config = dict(
    num_hidden_layers=11,
    hidden_size=320,
    n_experts=48,
    experts_per_token=2,
    d_expert=256,
    d_shared_expert=0,
    hidden_act='swiglu',
    moe_layers=[0, 1, 2, 3, 4, 5, 6, 7, 8, 9, 10],
    router_score='sigmoid',
    normalize_top_k=True,
    routed_scale=1.0,
    balance_loss=0.000123,
    balance_bias=True,
    init_std_router=0.0218,
    lr_router=0.00156,
    vocab_size=2048,
    norm='rmsnorm',
    norm_eps=1e-05,
    tie_word_embeddings=True,
    optimizer='adamw',
    learning_rate=0.0014,
    beta1=0.95,
    beta2=0.98,
    batch_tokens=131072,
    max_seq_len=512,
    train_tokens=621700000,
    max_steps=4744,
    dataset='wikipedia_en',
)
Below are experts of layer 8 (counted from 0) of a mixture-of-experts language model. Rows are named router (the router's row for the expert), gate (a neuron's input weights, with its number), up (a neuron's input weights, with its number), down (a neuron's output weights, with its number) and show model dimensions 0-159. Each number is 200 + 20 x the weight over its row's rms, rounded and kept within 0 to 999.
After each expert's rows: a language model's description of what the expert responds to; "raises" lists some tokens whose logits its average output raises strongly, later layers aside. This comes from a sample of Wikipedia text that the model never trained on.

# expert 29
router,206,140,175,171,188,214,199,223,208,208,202,192,191,207,197,177,210,208,200,229,199,218,178,192,181,212,212,223,187,182,190,212,243,192,190,163,211,226,147,233,226,157,207,178,188,187,177,210,203,249,177,195,215,215,192,214,207,204,216,217,197,195,215,207,194,229,183,202,197,193,225,200,187,190,193,185,220,223,189,201,246,207,189,209,195,178,201,208,235,207,201,226,183,192,230,223,217,213,182,224,233,184,191,171,218,206,256,229,193,206,195,195,202,195,193,193,224,201,232,164,280,167,202,174,177,183,213,205,245,196,206,184,168,202,207,188,180,213,190,213,182,222,188,178,192,211,190,202,204,198,200,165,194,128,234,197,174,175,196,215
gate0,205,196,189,148,189,207,174,189,211,212,199,217,242,188,205,192,222,201,200,205,217,172,267,191,183,177,194,248,195,204,181,221,187,197,237,181,224,227,205,181,193,245,227,235,186,200,159,238,214,214,197,179,196,198,160,187,182,237,183,219,213,158,178,214,215,210,215,217,207,190,169,177,201,208,192,211,186,190,238,201,192,183,211,194,175,219,194,235,213,211,182,193,226,195,189,184,195,179,267,176,208,214,204,185,187,201,215,170,203,168,203,199,211,200,187,190,198,207,187,210,185,188,172,228,183,208,202,197,226,204,196,182,210,228,195,207,196,213,179,238,162,223,183,190,211,202,209,207,195,194,213,202,179,178,186,224,183,196,232,183
up0,191,210,237,212,217,230,226,191,224,195,229,232,211,210,247,203,244,165,206,204,156,187,207,236,230,211,203,235,168,189,178,192,197,201,167,185,198,204,211,192,190,189,187,192,233,174,194,224,218,186,206,188,255,219,207,183,225,201,215,183,214,218,193,198,181,200,203,201,192,234,168,196,195,205,188,207,191,199,176,188,212,217,221,196,182,213,168,209,177,226,196,182,204,199,179,226,185,188,221,197,207,193,157,163,200,220,195,236,211,205,207,201,209,193,187,201,204,202,214,226,181,184,228,232,243,225,222,210,213,182,184,198,213,224,185,226,202,191,177,206,211,189,181,172,221,163,176,179,172,164,199,177,176,194,187,241,184,204,198,213
down0,216,198,195,167,224,200,221,180,211,193,200,223,207,205,201,223,241,211,205,171,218,195,170,208,196,169,194,173,189,202,193,192,182,232,219,208,199,206,216,228,191,205,216,192,186,236,223,194,215,184,176,197,210,198,172,182,170,184,185,176,195,161,206,167,205,194,225,215,219,213,214,233,212,191,199,218,184,226,205,204,213,193,201,219,192,216,204,156,196,207,214,196,200,226,192,186,208,180,192,212,219,208,214,218,169,191,217,216,170,194,214,179,162,206,198,195,232,180,202,194,191,176,217,203,233,191,209,232,153,210,204,199,216,204,190,199,187,168,216,200,148,189,184,203,196,163,198,187,185,173,164,192,160,178,218,193,208,191,186,173
What it handles: Pipe separators in wiki tables, especially sports stat tables, plus list-item dashes and == heading markers.
raises: " C", " D", " T", " "

# expert 44
router,237,159,179,201,183,229,185,184,177,195,203,204,191,172,201,186,191,215,184,209,210,209,174,209,190,221,227,230,221,173,172,228,242,185,173,142,218,211,174,198,214,179,202,182,203,173,187,197,181,218,204,216,239,189,203,206,193,184,216,200,212,170,219,192,218,195,200,198,195,203,237,196,201,163,209,196,224,197,210,191,196,209,181,214,186,147,201,191,219,227,184,252,142,204,206,219,197,227,198,215,212,176,194,200,186,212,244,203,204,164,200,163,213,177,187,197,208,174,214,185,243,189,199,166,154,216,223,219,211,228,220,204,208,191,201,193,199,220,221,226,191,212,178,161,187,192,194,199,200,199,229,166,184,151,218,189,185,179,191,175
gate0,184,203,197,210,186,224,200,194,207,235,240,172,205,224,193,222,224,190,194,209,228,208,199,204,195,220,183,191,174,175,210,181,179,209,209,204,210,206,168,176,168,191,206,149,205,209,216,186,218,208,189,189,198,207,234,171,225,218,254,200,186,192,248,163,219,215,206,204,188,202,257,214,248,209,192,207,232,169,191,194,205,206,226,200,201,217,202,176,182,219,160,191,236,202,195,232,198,257,212,207,210,193,194,229,210,203,183,211,214,215,191,218,206,164,208,179,231,191,171,188,235,172,184,219,213,157,198,210,184,184,161,174,170,210,186,182,232,191,225,190,184,207,215,209,195,202,193,197,235,193,167,196,166,173,208,215,190,185,237,202
up0,228,197,209,213,173,203,225,194,217,161,187,220,193,199,221,215,187,194,180,221,203,213,181,249,178,210,194,190,185,178,199,183,187,190,190,216,191,184,177,208,181,191,206,179,189,192,234,211,173,195,201,199,224,210,189,216,225,211,230,177,177,205,234,200,220,186,219,189,189,235,224,185,213,201,185,231,223,241,140,194,176,204,186,222,205,202,205,166,184,202,210,201,214,207,188,193,196,217,187,202,206,183,181,221,203,212,173,212,162,204,216,187,217,185,211,210,194,198,185,214,200,254,177,214,204,183,200,216,197,172,208,212,163,193,184,230,190,191,203,199,202,201,181,191,187,207,204,203,211,185,211,204,200,184,180,212,221,206,229,191
down0,211,208,216,194,163,223,204,229,176,233,213,191,223,184,180,229,176,192,215,257,159,197,178,201,234,203,184,171,197,162,188,203,195,205,195,190,163,188,181,169,219,189,189,195,193,203,198,217,234,165,198,226,198,210,182,191,225,229,211,202,218,189,201,214,225,177,173,202,206,229,225,214,219,202,201,190,211,210,199,230,196,206,202,202,190,202,187,187,194,191,205,211,205,209,213,194,215,194,193,222,235,217,191,171,200,202,203,178,175,205,192,173,207,233,196,158,193,181,197,216,212,203,226,226,183,204,210,193,195,198,211,204,208,199,233,237,196,224,171,128,187,215,231,209,223,200,185,191,199,227,209,201,179,222,233,206,185,166,200,188
What it handles: Pipe characters separating cells in data tables of sports statistics and election results, after numbers or names; also semicolons.
raises: "\n", " ", " —"

# expert 31
router,194,173,183,178,195,218,205,205,166,231,218,220,226,189,192,139,197,186,182,225,200,217,184,187,201,200,212,219,200,190,173,210,223,183,170,169,201,202,159,205,206,202,191,203,204,193,203,199,211,200,192,198,226,207,196,211,176,169,232,189,181,201,209,187,205,234,195,213,209,184,227,221,197,185,192,205,223,209,214,183,220,215,204,219,184,173,206,196,206,219,159,204,153,195,223,201,214,210,240,215,198,198,214,168,172,189,223,207,201,208,193,237,217,162,149,199,219,168,207,176,227,194,180,184,196,214,221,232,237,224,201,203,192,190,233,202,223,194,255,184,182,222,197,175,195,192,209,189,208,211,219,203,184,173,233,197,173,184,203,178
gate0,207,164,231,193,218,228,217,239,215,206,256,252,217,200,187,192,256,225,180,203,188,196,248,167,214,191,183,209,205,208,197,178,191,182,185,189,207,212,199,235,187,208,215,224,219,201,204,198,176,179,207,196,196,169,186,184,190,168,216,234,194,190,174,206,201,189,210,164,204,237,212,205,174,199,183,203,203,199,197,167,192,224,205,241,207,211,171,176,232,189,157,213,188,203,228,206,236,209,210,215,218,199,166,192,210,219,197,190,219,148,209,176,230,194,204,191,181,208,205,187,202,183,199,182,227,229,231,222,214,220,201,199,198,232,226,191,235,210,190,227,203,199,203,234,217,210,220,188,203,228,187,168,201,182,215,216,202,203,212,201
up0,225,201,217,184,161,210,208,197,205,240,212,220,175,175,204,236,176,215,169,214,176,190,204,199,200,192,241,213,217,187,209,172,240,192,219,200,200,172,220,210,173,201,174,219,181,238,220,137,195,187,218,206,205,196,206,203,185,188,183,210,237,211,194,184,228,221,184,199,194,211,194,220,181,184,146,207,203,212,198,196,177,215,224,201,194,216,199,176,197,197,210,162,191,208,162,186,212,200,179,221,172,189,215,179,224,213,193,197,233,202,176,180,201,230,197,193,223,188,191,197,238,195,192,181,201,217,193,236,201,172,214,199,215,168,225,209,195,165,183,197,192,185,157,182,203,224,235,215,209,189,208,181,219,187,160,220,175,185,190,239
down0,201,202,210,213,177,173,204,206,178,221,211,174,206,191,210,217,193,201,238,203,185,204,216,222,230,138,196,188,218,211,207,198,164,215,223,206,204,187,188,190,208,198,210,209,181,179,170,234,192,216,197,220,153,191,226,201,169,177,208,221,206,211,206,211,231,234,228,202,188,211,211,181,254,206,199,161,178,191,205,236,182,213,212,190,186,218,223,192,196,197,244,211,213,201,229,200,202,190,211,204,213,161,214,197,191,199,211,201,165,215,194,171,153,220,198,208,212,187,170,235,195,207,188,212,225,176,232,221,223,187,214,222,230,209,197,199,218,182,207,246,196,202,209,236,188,235,193,165,186,182,232,195,213,204,193,215,212,174,193,186
What it handles: The piece th inside words like authority, Fifth, mothballed, and prefixes or quantifiers such as co, sub, pre, third.
raises: "o", "s", "-", "ing"

# expert 13
router,189,165,199,199,186,240,174,196,186,214,237,239,189,185,245,177,198,236,176,202,168,210,168,197,208,207,224,210,200,161,173,222,233,192,161,148,216,207,160,204,215,194,217,217,179,166,194,217,190,204,202,220,228,232,203,178,195,176,212,226,196,136,224,191,209,244,191,180,197,208,205,198,194,200,214,189,206,203,165,163,224,213,197,201,186,197,174,205,191,206,168,232,178,205,215,208,192,217,188,221,185,194,201,193,190,202,211,218,186,197,188,239,209,184,167,207,213,168,231,187,262,189,181,182,157,191,222,226,217,215,197,224,197,199,236,196,231,201,230,197,181,229,199,190,177,216,207,206,179,184,209,213,215,153,218,197,197,148,186,199
gate0,165,208,185,210,235,214,193,181,185,150,239,140,178,216,186,215,191,235,181,171,225,185,230,214,203,192,198,173,199,175,213,166,213,221,163,175,202,229,164,223,226,157,192,189,221,223,165,186,207,206,189,184,223,210,204,193,237,183,213,225,203,153,180,209,206,225,165,204,196,176,214,164,171,164,168,218,193,196,168,183,215,199,201,192,180,195,181,207,189,214,198,209,200,205,155,194,185,213,192,202,216,199,199,172,225,206,199,205,192,196,238,149,190,221,179,213,193,235,202,169,206,196,225,208,165,220,210,178,192,176,198,206,203,197,211,220,224,200,210,175,199,196,223,212,188,222,206,170,181,247,216,183,180,208,172,189,182,195,206,185
up0,232,195,215,225,211,196,209,200,152,210,181,212,202,221,238,182,221,166,213,205,210,173,201,201,208,202,176,205,201,207,216,184,199,209,204,226,193,179,220,176,212,199,163,215,197,198,202,207,170,169,226,199,210,236,197,179,201,206,232,172,246,232,163,191,189,212,199,188,172,170,198,212,204,195,177,222,165,209,246,173,192,202,203,203,205,202,215,211,209,182,204,181,197,196,193,206,187,221,157,206,195,170,192,175,214,219,205,214,171,239,239,158,203,214,205,197,222,221,183,240,219,189,192,247,211,222,158,193,194,213,188,217,193,214,225,187,217,199,143,210,189,227,218,205,174,216,187,187,215,193,182,187,184,163,227,168,200,224,206,185
down0,176,201,184,177,228,205,167,218,202,232,181,180,166,198,192,198,204,183,209,177,213,216,212,175,195,188,215,194,215,221,218,189,221,207,189,174,190,209,212,220,203,213,223,186,200,196,185,207,213,192,190,216,196,188,219,238,210,226,223,213,150,175,219,188,192,204,196,187,202,157,208,193,197,186,188,159,172,193,242,235,212,217,230,227,206,213,245,191,172,237,206,177,215,207,200,155,199,193,186,218,198,192,174,199,231,234,166,190,215,226,184,200,201,204,196,194,234,177,223,249,187,181,190,225,181,181,219,190,164,176,235,196,187,199,215,189,186,225,206,241,172,183,191,228,191,188,217,176,223,189,208,236,235,205,173,190,219,169,235,218
What it handles: Hyphens inside compounds and codes, such as twelve-room or 9000-82-2, and dashes opening list items; also role nouns like president, brother.
raises: "s", "S", "F"

# expert 32
router,213,187,203,198,188,248,204,194,193,197,232,193,225,177,194,157,193,215,202,223,208,212,176,208,201,204,223,239,234,201,205,212,236,193,181,148,232,192,178,180,202,166,204,199,189,188,193,213,221,208,174,184,215,227,192,221,207,183,247,214,205,187,217,180,191,208,166,186,185,185,189,177,206,254,194,211,205,231,164,160,227,211,186,201,191,188,188,192,217,207,197,216,163,206,205,219,187,214,224,215,201,190,187,166,197,219,240,208,217,213,209,229,206,175,195,197,208,215,203,200,235,190,219,172,200,204,209,216,209,220,214,209,179,176,239,203,214,186,202,215,181,200,183,176,189,211,206,183,205,216,200,184,208,164,229,211,177,193,179,206
gate0,204,168,224,191,189,188,222,195,206,181,248,213,211,207,151,195,196,220,216,176,189,211,193,202,233,209,144,220,193,193,202,208,199,193,201,178,184,213,183,184,190,209,191,195,225,194,191,220,189,167,192,209,221,207,213,215,184,210,224,213,203,187,211,208,211,192,179,179,186,199,228,199,214,181,198,226,228,215,189,192,193,177,228,209,185,188,198,207,221,198,229,184,184,222,191,201,225,180,216,176,217,200,173,199,198,191,221,205,207,211,205,224,181,197,195,209,177,200,234,188,186,213,202,193,186,231,189,213,209,212,184,230,213,204,193,185,222,196,195,216,205,203,189,194,188,203,187,227,180,210,212,190,223,192,172,176,183,182,173,227
up0,173,194,200,230,167,191,194,193,214,200,200,199,175,216,236,219,200,184,208,210,201,215,179,202,235,225,166,185,213,194,204,164,202,162,209,214,197,203,194,213,218,195,165,201,198,190,204,242,231,199,192,220,233,165,176,202,214,209,199,211,211,166,215,205,198,201,207,164,204,193,155,207,200,189,218,183,218,193,194,221,175,226,209,211,182,218,191,199,190,212,205,239,206,169,207,215,205,179,176,167,178,185,218,227,191,194,211,228,235,182,168,204,201,199,189,231,192,229,176,184,186,234,226,215,193,188,177,169,195,210,186,174,220,190,203,226,229,194,176,211,217,206,222,198,165,225,208,182,198,207,184,212,209,203,190,190,209,192,232,182
down0,198,193,194,201,198,231,228,198,224,175,169,209,184,183,191,184,203,193,192,209,204,185,180,189,163,226,192,205,198,205,181,228,226,186,166,193,241,201,177,225,200,175,225,233,180,188,189,195,206,188,206,193,197,237,180,216,227,236,232,215,222,238,234,191,170,244,207,193,179,214,158,200,189,188,212,176,174,213,199,233,157,193,223,202,203,205,172,208,219,211,207,205,223,213,173,187,219,177,210,190,185,194,203,224,213,213,202,189,203,186,213,190,218,216,224,168,171,225,204,209,215,199,184,224,243,198,192,204,200,236,163,216,170,211,185,210,211,207,237,175,201,201,181,195,242,240,213,200,206,216,225,209,182,201,201,189,165,203,173,212
What it handles: Single capital letters beginning a word after a space, colon or pipe (M-edium, R-ight, V-ol, N-L), also inside math-heavy text.
raises: "er", "in", "ar", "en", "ic", "emb"

# expert 15
router,214,181,201,183,183,221,220,201,176,248,202,183,171,201,201,169,203,231,181,214,195,212,195,208,189,203,208,242,217,160,190,212,211,174,193,148,210,195,189,221,209,178,200,168,207,189,217,214,216,196,193,228,226,194,236,187,187,185,224,205,208,174,204,225,209,235,205,200,211,197,237,188,190,171,186,180,216,224,197,181,213,210,207,208,213,173,208,193,191,214,195,243,172,175,223,201,179,222,209,229,223,159,178,193,222,225,202,230,209,181,197,238,197,187,183,184,227,208,239,183,215,197,210,181,168,243,203,207,260,232,194,199,199,183,219,188,188,196,204,235,196,202,187,193,199,210,193,172,205,191,237,186,184,168,197,189,215,175,213,195
gate1,177,197,205,210,208,205,182,240,197,172,215,203,202,185,216,189,220,214,206,181,170,180,209,198,181,194,183,170,188,192,212,221,137,188,211,202,229,196,208,186,212,166,183,237,200,183,205,186,131,207,197,207,248,198,195,188,169,199,191,191,192,246,205,179,207,185,248,208,192,197,202,202,228,215,167,177,155,221,195,180,232,213,190,193,185,201,221,200,175,198,195,241,201,221,217,230,204,200,201,234,171,201,206,203,173,208,186,187,188,191,209,229,199,235,189,222,185,184,192,217,178,174,216,186,237,219,223,214,178,234,197,207,212,202,159,186,216,189,212,193,212,212,209,198,176,210,214,172,212,192,225,212,213,173,236,218,225,185,194,201
up1,185,212,237,191,219,193,234,153,199,205,208,218,179,197,193,218,212,188,227,220,210,184,189,200,216,219,208,187,228,211,210,191,192,257,202,204,209,167,196,171,181,212,187,233,183,213,256,214,199,178,237,221,207,224,201,236,218,211,205,191,218,187,213,215,173,186,215,157,205,200,203,199,201,195,204,187,211,189,230,206,169,218,239,225,211,205,198,211,202,194,198,161,191,197,218,197,161,205,203,168,233,208,203,197,206,216,198,204,192,201,217,198,208,221,193,171,186,204,165,192,201,177,197,207,224,200,225,204,175,187,227,177,200,188,188,185,167,190,191,165,196,187,215,247,179,201,175,182,201,225,235,197,201,187,214,223,213,158,201,220
down1,199,197,213,209,173,202,174,205,161,224,201,208,168,197,194,189,206,202,198,212,183,214,202,191,190,188,206,218,173,181,236,218,234,171,186,211,198,208,213,188,229,202,175,224,176,162,209,208,235,206,228,220,210,233,205,187,233,196,169,185,279,217,197,206,221,213,167,192,190,187,206,168,201,226,196,201,211,206,194,215,187,191,212,204,198,218,238,198,185,195,197,220,181,225,204,188,185,214,221,250,225,169,198,212,193,207,187,242,191,191,194,206,197,229,241,204,181,162,189,225,224,209,177,243,210,205,220,206,195,221,203,200,203,186,205,191,188,209,225,233,214,204,195,204,217,194,222,181,167,221,186,209,238,191,208,228,182,203,214,196
What it handles: Open syllables like ra, la, mo, u inside foreign names and words, also name-initial Sa, Lo, La, Ja.
raises: "y", "s", "z", "t", "ta", "b"

# expert 45
router,200,173,167,182,173,257,183,182,222,215,212,212,209,166,209,157,202,221,177,214,167,203,190,187,216,227,193,220,211,161,190,215,230,202,155,132,214,187,182,228,206,172,199,192,192,188,213,227,184,227,204,157,230,193,211,190,192,199,204,198,178,173,207,198,206,211,196,193,197,187,229,198,190,233,207,193,221,197,208,166,242,212,234,199,205,156,191,205,218,220,184,210,161,210,191,214,207,211,215,212,196,167,214,181,173,218,230,194,194,197,198,254,201,186,179,191,208,206,223,141,258,191,234,185,198,227,236,218,220,220,190,221,181,218,224,203,249,173,209,209,200,207,170,206,184,204,205,210,210,188,197,176,209,188,224,207,186,193,194,186
gate1,168,183,215,194,197,213,212,202,171,211,220,235,221,203,197,177,229,198,190,208,200,194,247,210,220,197,175,188,213,187,147,226,190,201,222,206,194,180,201,200,193,213,250,238,196,201,196,173,214,178,248,192,166,209,150,205,209,209,206,220,195,226,197,187,195,181,219,209,211,230,212,178,187,189,215,204,192,167,188,199,280,239,209,240,196,225,199,209,227,174,194,149,218,186,216,220,196,237,200,180,222,220,198,194,179,188,187,201,160,227,218,229,201,216,229,194,191,192,209,212,227,181,227,206,181,207,187,222,219,205,221,198,198,186,196,179,216,184,198,216,235,176,197,210,167,217,201,206,204,215,221,195,193,188,246,218,234,199,183,196
up1,231,204,228,228,231,185,194,232,172,200,199,211,197,231,261,199,208,192,196,216,197,189,180,215,188,168,198,170,237,193,207,170,207,198,185,209,196,191,178,194,203,197,192,212,176,168,189,172,188,178,214,203,222,214,206,181,181,207,247,178,225,169,235,205,217,209,189,186,207,185,166,209,193,202,205,232,206,243,198,206,216,172,269,232,240,181,215,178,210,148,216,197,200,197,230,194,212,167,199,215,163,217,224,187,186,202,215,206,200,205,189,218,190,227,189,200,194,193,196,191,184,228,175,163,205,212,206,178,233,194,222,203,193,218,191,204,203,196,205,222,213,205,185,229,178,202,234,237,184,206,203,197,225,201,186,237,165,207,180,156
down1,188,218,226,180,207,169,188,200,220,189,190,210,184,209,222,229,197,205,203,212,173,213,206,208,195,211,230,162,178,181,220,215,210,192,156,214,193,213,206,243,229,172,174,180,148,226,223,221,185,212,243,207,158,203,204,177,219,208,219,231,208,205,184,206,222,217,222,205,200,219,193,224,179,198,156,169,186,180,170,209,171,183,211,228,219,200,216,166,216,178,192,183,204,192,189,181,159,204,211,212,225,182,209,222,189,199,208,197,176,238,186,190,215,195,209,163,177,194,188,212,192,154,225,202,222,196,179,220,184,182,197,195,171,203,197,181,197,200,181,178,183,200,193,204,162,187,195,188,212,191,224,240,179,229,206,196,202,197,204,203
What it handles: Capital consonant pieces beginning names or words, such as B, D, K, H, Ch, as in Bill Hurley, Brandesburton, WHO.
raises: "ill", "ell", "al", "an", "ang", "ack"

# expert 8
router,192,145,190,159,167,232,202,199,190,211,215,213,203,188,194,171,203,236,164,233,172,234,168,188,206,214,217,262,210,186,205,208,238,190,199,147,220,214,173,187,207,170,210,196,200,178,210,200,189,181,170,199,222,221,215,194,226,201,217,199,183,172,200,216,219,238,205,181,209,212,228,198,209,221,199,180,204,200,159,181,200,219,234,218,195,181,212,227,194,196,187,199,169,196,210,213,210,213,193,222,216,162,213,177,184,233,270,194,195,199,181,231,206,199,183,193,201,182,222,208,184,191,214,196,177,219,206,203,208,229,194,189,201,189,210,194,204,187,212,198,162,198,186,198,197,204,233,186,190,186,228,214,189,140,204,214,213,150,189,195
gate0,204,190,179,208,212,199,222,186,159,205,188,205,198,223,184,197,195,199,207,195,228,189,194,191,191,171,178,179,169,201,217,166,187,208,221,225,209,223,193,203,169,228,217,192,197,183,193,228,226,213,251,197,205,217,198,176,207,192,254,212,246,190,227,167,164,195,194,166,163,222,223,221,220,209,227,200,206,192,199,222,205,187,194,182,187,209,202,219,163,189,194,192,201,203,215,180,196,203,166,215,219,188,196,176,199,218,172,180,200,204,215,184,231,217,228,227,222,190,211,183,206,160,209,205,210,172,219,208,183,159,216,188,219,219,186,188,219,227,220,198,157,229,209,197,201,197,190,188,178,234,214,190,188,150,219,254,183,210,209,211
up0,170,210,201,212,208,206,228,206,173,206,213,174,183,203,218,167,209,216,214,181,215,234,181,206,195,224,178,208,191,204,211,182,207,181,206,167,214,199,166,210,230,192,190,215,224,194,195,193,261,191,237,175,214,208,188,200,197,209,197,203,192,183,228,172,155,206,186,181,188,223,216,193,170,212,196,211,200,196,233,206,179,204,207,229,182,168,207,207,200,202,208,197,175,196,175,193,214,195,212,238,214,193,200,199,166,191,210,203,271,239,168,220,197,167,166,198,195,229,181,180,203,187,216,179,193,218,182,170,194,189,201,228,195,183,241,193,224,227,240,177,192,194,203,221,208,210,191,177,201,229,201,165,194,215,224,235,196,227,220,184
down0,197,198,190,189,222,198,165,248,204,201,213,204,204,201,206,163,205,210,197,219,203,225,192,192,186,237,217,211,193,206,209,198,194,183,200,163,189,174,214,202,199,236,171,212,179,194,207,178,202,176,206,193,208,196,215,177,192,208,236,212,168,167,212,202,203,209,182,192,188,204,178,187,250,224,206,172,225,218,230,195,217,181,202,166,184,196,207,193,212,201,195,213,179,218,191,185,201,227,210,231,150,189,226,201,177,205,223,199,207,225,207,203,233,187,215,209,170,236,221,178,216,132,213,243,186,190,204,229,198,227,245,202,217,185,221,214,173,229,189,168,170,201,219,201,204,161,231,208,168,220,201,204,198,194,219,178,184,241,207,207
What it handles: Capital letters inside acronyms and country codes (CITV, GER, NASCAR, UEMS), plus organization nouns like government, Council, Army, Association.
raises: "A", "P", "R", "M", "O"

# expert 27
router,224,139,179,206,204,247,184,204,198,225,212,224,206,206,193,179,227,236,193,233,198,237,183,197,197,218,218,217,200,159,187,228,234,173,174,156,213,205,162,201,222,175,208,172,209,174,213,222,181,220,219,200,214,183,207,191,204,184,199,217,212,205,206,185,216,231,200,223,167,218,235,183,228,229,184,174,208,215,173,152,196,173,215,211,189,199,205,183,221,232,204,223,169,195,228,221,173,212,210,201,195,164,177,181,215,213,205,212,200,195,191,194,209,198,194,216,212,181,208,194,266,190,210,174,157,234,198,220,209,209,195,207,193,195,211,175,204,219,212,207,187,211,181,194,182,204,218,213,205,158,220,185,222,193,233,220,185,154,195,187
gate1,190,191,178,184,175,183,230,174,173,193,210,186,213,190,178,168,193,200,201,215,186,214,219,179,198,195,215,219,229,181,210,208,197,210,209,224,223,229,182,204,185,201,220,195,212,245,189,207,190,209,204,187,216,188,213,186,200,184,219,194,191,194,231,194,213,202,214,188,205,198,194,233,213,200,199,190,198,193,225,207,212,225,203,216,174,190,204,219,204,183,215,234,223,163,162,210,186,243,218,179,215,161,199,191,177,169,217,201,205,208,191,217,215,224,204,213,189,217,197,194,198,261,172,189,199,224,191,220,218,221,167,194,183,189,226,238,201,207,175,181,151,190,197,192,207,245,184,211,222,234,234,177,212,181,182,196,191,205,215,212
up1,173,188,192,199,190,225,203,201,199,238,203,181,192,178,189,168,183,208,199,204,189,213,220,190,211,202,206,179,193,186,201,217,222,196,203,191,188,202,238,177,201,208,226,168,210,197,197,188,221,202,222,206,202,165,179,212,220,183,221,217,225,212,233,237,193,170,195,230,193,194,154,216,214,211,218,202,195,201,186,200,189,206,211,191,194,212,185,237,209,197,187,259,235,164,208,170,175,193,187,156,207,203,189,194,208,201,194,243,202,201,202,173,215,182,223,183,249,211,206,206,183,207,176,207,210,199,196,207,188,214,146,195,196,177,189,238,192,197,176,207,201,190,201,223,224,180,208,189,181,190,189,202,210,182,161,191,206,213,215,198
down1,192,175,171,211,211,202,168,189,218,239,190,196,208,207,176,213,247,163,210,176,180,210,200,190,222,203,210,192,194,179,200,179,196,210,210,190,206,191,188,220,206,198,183,213,222,214,214,191,193,203,236,215,220,194,196,195,242,158,189,217,207,241,218,205,201,190,199,219,169,220,205,211,197,182,220,167,168,185,204,222,224,204,214,179,182,221,225,214,203,179,205,210,189,212,179,171,186,204,210,206,214,188,199,218,209,231,184,195,198,223,224,167,189,169,220,216,185,196,198,217,202,208,205,223,215,208,221,179,156,215,159,217,205,226,196,206,194,219,162,193,188,192,256,201,210,191,196,256,176,205,196,187,232,196,192,200,193,160,224,186
What it handles: Initial P and syllables of Chinese and other Asian names, like ang in Hu Yaobang, Mi, Ko, Po.
raises: "re", "art", "le", "op", "ra", "li"

# expert 16
router,201,168,196,193,200,240,187,197,181,218,210,221,217,175,209,189,189,220,182,218,172,236,173,224,194,211,224,259,212,173,178,215,215,187,199,129,251,195,179,204,210,153,219,194,175,198,205,203,204,203,174,215,218,211,189,208,190,181,224,195,205,154,217,232,195,233,179,186,195,202,203,192,221,178,207,190,209,220,179,168,226,218,233,214,197,160,205,187,207,214,195,200,173,181,220,215,197,222,219,204,224,166,179,181,215,230,242,218,192,185,205,220,219,195,180,205,228,210,222,233,209,193,221,178,175,193,188,219,220,215,209,200,169,178,201,182,185,201,223,213,199,211,199,164,189,202,198,191,199,202,204,192,207,154,233,176,176,156,225,208
gate0,216,197,164,188,200,206,161,204,230,213,179,172,205,200,177,222,208,198,190,223,207,222,218,211,193,213,209,204,211,149,240,199,205,189,196,199,203,217,224,232,240,233,195,195,193,197,184,231,190,219,184,210,196,195,179,196,236,194,208,190,206,181,184,200,208,208,182,215,204,219,196,176,212,229,178,180,220,200,200,186,209,186,176,210,233,173,212,224,217,259,213,249,176,180,193,193,201,201,206,218,190,220,206,216,190,203,189,189,217,212,216,195,173,221,242,213,198,208,197,192,203,183,197,224,177,204,219,165,225,164,237,204,221,202,224,211,204,209,181,215,205,179,175,181,131,201,195,201,183,217,199,209,188,236,186,198,193,191,182,203
up0,190,178,221,189,234,183,200,175,176,223,183,244,174,236,214,228,176,200,199,222,197,171,183,209,237,182,160,174,168,203,203,204,214,218,223,213,177,220,187,193,217,232,181,155,209,181,198,188,161,200,191,207,178,207,199,215,208,193,183,206,192,241,209,204,172,167,227,199,177,208,222,213,190,181,207,205,169,215,226,190,188,219,207,222,232,197,207,163,211,199,203,181,219,178,222,225,203,176,191,180,206,172,162,176,186,172,192,176,199,175,217,189,202,177,178,184,238,228,178,224,180,186,181,199,227,198,217,214,198,178,193,204,181,222,200,211,190,227,164,201,204,219,219,232,231,237,171,220,220,166,199,203,204,167,188,211,191,232,192,189
down0,179,240,185,162,215,214,228,189,199,175,205,200,184,216,200,190,183,210,177,177,201,218,169,200,192,195,176,231,230,184,124,176,185,169,193,185,233,186,200,201,175,224,220,200,220,184,205,169,193,211,199,191,228,220,171,181,177,213,180,221,199,203,173,215,206,209,201,200,195,161,202,191,246,203,204,200,192,168,175,212,211,207,207,198,194,193,191,181,217,188,196,180,169,184,231,215,183,190,195,202,181,168,197,210,172,164,239,180,175,186,171,252,201,153,201,190,181,146,211,205,214,210,212,192,204,214,197,246,191,191,186,211,182,189,211,219,166,234,203,195,200,198,197,206,205,172,189,226,208,196,210,194,202,216,200,203,224,177,211,193
What it handles: Final pieces of place and personal names (Tex-as, Ohi-o, Francis-co) and whole place names like States, Australia, London, York.
raises: ",", " (", ".", " and", " |"